config.toml
n_layer = 20
d_model = 160
n_experts = 24
experts_per_token = 1
d_expert = 192
activation = "swiglu"
router_score = "softmax"
normalize_top_k = false
routed_scale = 1.0
lr_router = 0.00077
vocab_size = 2031
norm_eps = 1e-05
Below are experts of layer 16 (counted from 0) of a mixture-of-experts language model. Rows are named router (the router's row for the expert), gate (a neuron's input weights, with its number), up (a neuron's input weights, with its number) and show model dimensions 0-159. Each number is 50 + 10 x the weight over its row's rms, rounded and kept within 0 to 99.
Before each expert's rows: "comes after" lists some tokens at least twice as common just before its tokens as in all text. This comes from a sample of Wikipedia text that the model never trained on. Tokens count by the router's weight.

# expert 1
comes after: "\n", "s", "es", "6", "a", " US"
router:65 58 65 54 40 61 61 49 24 63 54 65 59 66 60 34 33 38 43 47 51 53 47 43 58 47 56 44 48 43 66 37 59 55 25 61 55 44 57 62 46 50 65 38 45 58 51 50 39 58 51 58 65 56 40 44 47 64 39 37 54 51 61 51 38 56 65 41 58 58 41 49 53 52 52 40 58 52 43 56 59 53 57 47 46 33 47 48 40 46 44 61 48 61 48 39 49 48 56 49 58 58 52 46 47 54 62 40 50 44 43 59 59 53 65 55 37 55 50 49 60 54 46 37 74 28 59 58 65 52 40 68 47 55 44 36 57 34 43 53 52 63 48 52 66 55 47 77 70 73 54 45 43 52 26 34 59 43 62 56
gate0:32 48 30 41 42 58 60 50 48 54 50 57 47 46 53 48 53 59 42 51 47 45 52 54 50 38 57 59 58 46 71 55 68 56 44 43 44 70 52 56 74 66 62 47 61 57 28 59 53 47 66 52 50 35 56 48 43 66 36 41 47 49 39 69 47 58 38 37 66 42 59 44 45 38 68 59 46 62 55 65 52 50 49 44 48 51 49 55 58 41 41 48 43 64 42 56 49 54 50 53 46 58 42 49 44 45 60 30 41 67 45 60 55 30 51 61 44 38 34 47 59 77 50 56 56 45 52 43 62 58 67 61 68 59 65 49 52 66 49 67 47 49 44 53 40 55 63 47 45 36 81 48 55 56 49 40 54 64 48 60
up0:51 62 45 69 32 28 57 52 54 58 58 19 49 49 45 58 43 54 51 51 45 51 33 46 55 42 54 45 62 43 60 51 56 28 44 61 42 50 51 65 63 46 52 46 61 58 50 39 45 57 49 41 49 41 52 36 58 58 45 46 53 46 53 75 43 47 32 42 86 56 62 42 81 53 46 49 50 33 55 58 36 54 43 46 34 57 42 57 34 53 53 53 56 52 53 52 58 44 58 56 39 61 33 51 61 63 48 56 58 72 57 49 51 31 46 58 47 61 63 45 57 46 59 56 49 47 40 46 40 56 64 43 54 46 35 55 46 50 45 42 49 49 51 56 69 55 71 45 48 45 45 53 50 30 68 63 53 46 50 57
gate1:45 57 47 58 55 48 53 49 76 21 51 27 49 50 53 44 53 33 44 47 33 46 60 46 49 51 68 52 51 52 37 47 44 65 42 40 48 44 47 35 55 23 43 45 56 44 34 42 46 35 60 43 45 32 45 38 37 60 53 55 58 48 37 63 47 61 68 60 32 44 51 34 41 63 46 48 64 51 58 58 49 69 51 39 51 50 68 50 55 53 45 58 53 28 49 54 48 57 60 46 30 58 59 56 50 31 55 44 51 39 40 36 48 28 53 64 42 68 55 38 46 49 37 55 63 39 52 60 43 65 58 43 60 55 34 54 48 55 47 52 40 36 58 60 42 46 47 56 48 58 62 44 45 36 57 46 55 64 50 46
up1:67 58 35 49 47 40 52 51 50 50 39 50 74 63 60 69 53 22 41 59 45 57 46 55 54 53 50 60 56 46 43 24 55 56 64 42 57 42 52 60 48 46 41 56 51 49 66 53 60 61 45 60 48 56 43 46 63 40 51 62 50 61 39 45 37 50 26 54 48 37 64 55 47 44 38 62 47 49 62 39 67 52 52 46 53 62 73 41 49 57 35 48 32 64 31 37 51 44 41 59 47 48 49 60 40 66 64 43 48 51 37 43 52 67 42 56 57 39 43 61 81 53 48 55 57 48 47 64 61 45 71 43 42 43 47 45 55 50 43 61 71 36 47 44 51 38 61 60 45 60 52 58 47 53 63 48 57 40 48 62
gate2:41 42 54 59 44 59 57 55 56 35 44 58 51 59 46 41 64 40 58 59 68 38 55 45 61 46 39 37 58 44 63 49 39 45 53 46 47 67 34 52 59 52 52 43 41 49 47 42 51 57 52 54 46 20 37 58 59 42 42 47 56 47 57 54 60 73 62 50 45 57 66 48 59 35 39 39 56 68 49 42 68 44 38 45 66 57 33 50 65 51 35 67 49 56 53 39 47 61 35 54 53 42 38 60 47 40 58 53 58 44 56 64 47 33 59 67 41 43 73 60 69 53 63 42 50 66 46 49 47 38 59 32 59 47 40 47 44 50 54 58 36 53 43 41 61 74 37 49 43 35 51 45 52 46 72 50 43 54 38 40
up2:50 55 57 32 38 33 31 52 48 52 60 49 48 55 51 46 54 59 25 60 59 45 54 68 52 59 42 57 53 53 39 44 38 71 46 46 42 47 54 63 49 60 57 57 42 39 40 48 65 46 41 47 67 65 42 29 57 42 41 41 51 42 49 43 58 29 45 58 38 62 58 53 42 66 61 53 48 48 50 32 50 57 48 61 48 44 50 56 34 45 39 54 52 57 42 54 42 50 44 51 76 43 63 39 57 54 40 61 38 30 71 42 41 61 36 45 42 44 46 56 29 53 49 69 48 37 71 52 56 57 61 65 63 59 47 67 39 48 57 59 64 33 49 42 49 49 50 44 59 39 44 46 50 44 48 48 36 29 41 49
gate3:57 47 70 39 48 50 67 65 62 50 41 59 52 39 46 58 53 19 59 35 47 39 47 49 48 48 60 45 48 51 56 39 57 72 55 54 45 57 40 50 56 39 60 41 45 60 48 51 47 53 39 48 57 50 57 35 49 49 56 56 41 54 51 43 45 50 48 71 42 67 53 35 36 48 47 62 54 59 41 55 39 55 51 49 38 64 50 51 36 56 56 49 51 56 51 31 45 47 21 76 66 50 61 41 34 59 42 48 52 41 33 30 50 37 35 57 65 60 51 58 54 47 52 49 57 49 41 52 35 39 48 45 58 55 42 41 57 28 44 39 52 41 44 42 61 50 32 40 63 67 54 66 54 69 66 66 55 60 55 50
up3:51 38 60 52 55 46 47 46 49 20 50 66 51 46 56 43 48 52 49 58 49 29 45 43 53 57 36 39 49 57 35 42 52 43 57 46 60 57 33 54 30 54 42 61 51 33 57 49 57 52 49 59 53 66 58 68 58 57 60 63 43 53 57 45 42 43 54 58 61 46 57 41 43 37 55 30 64 36 54 50 47 37 68 57 53 71 36 39 53 44 44 45 42 59 26 38 58 42 51 42 38 45 48 51 59 46 69 57 46 59 37 53 61 44 60 35 46 46 61 38 47 52 54 33 46 62 42 41 34 37 56 33 57 57 64 62 30 70 63 57 44 30 59 60 54 58 47 59 44 37 55 32 44 33 44 44 49 45 59 48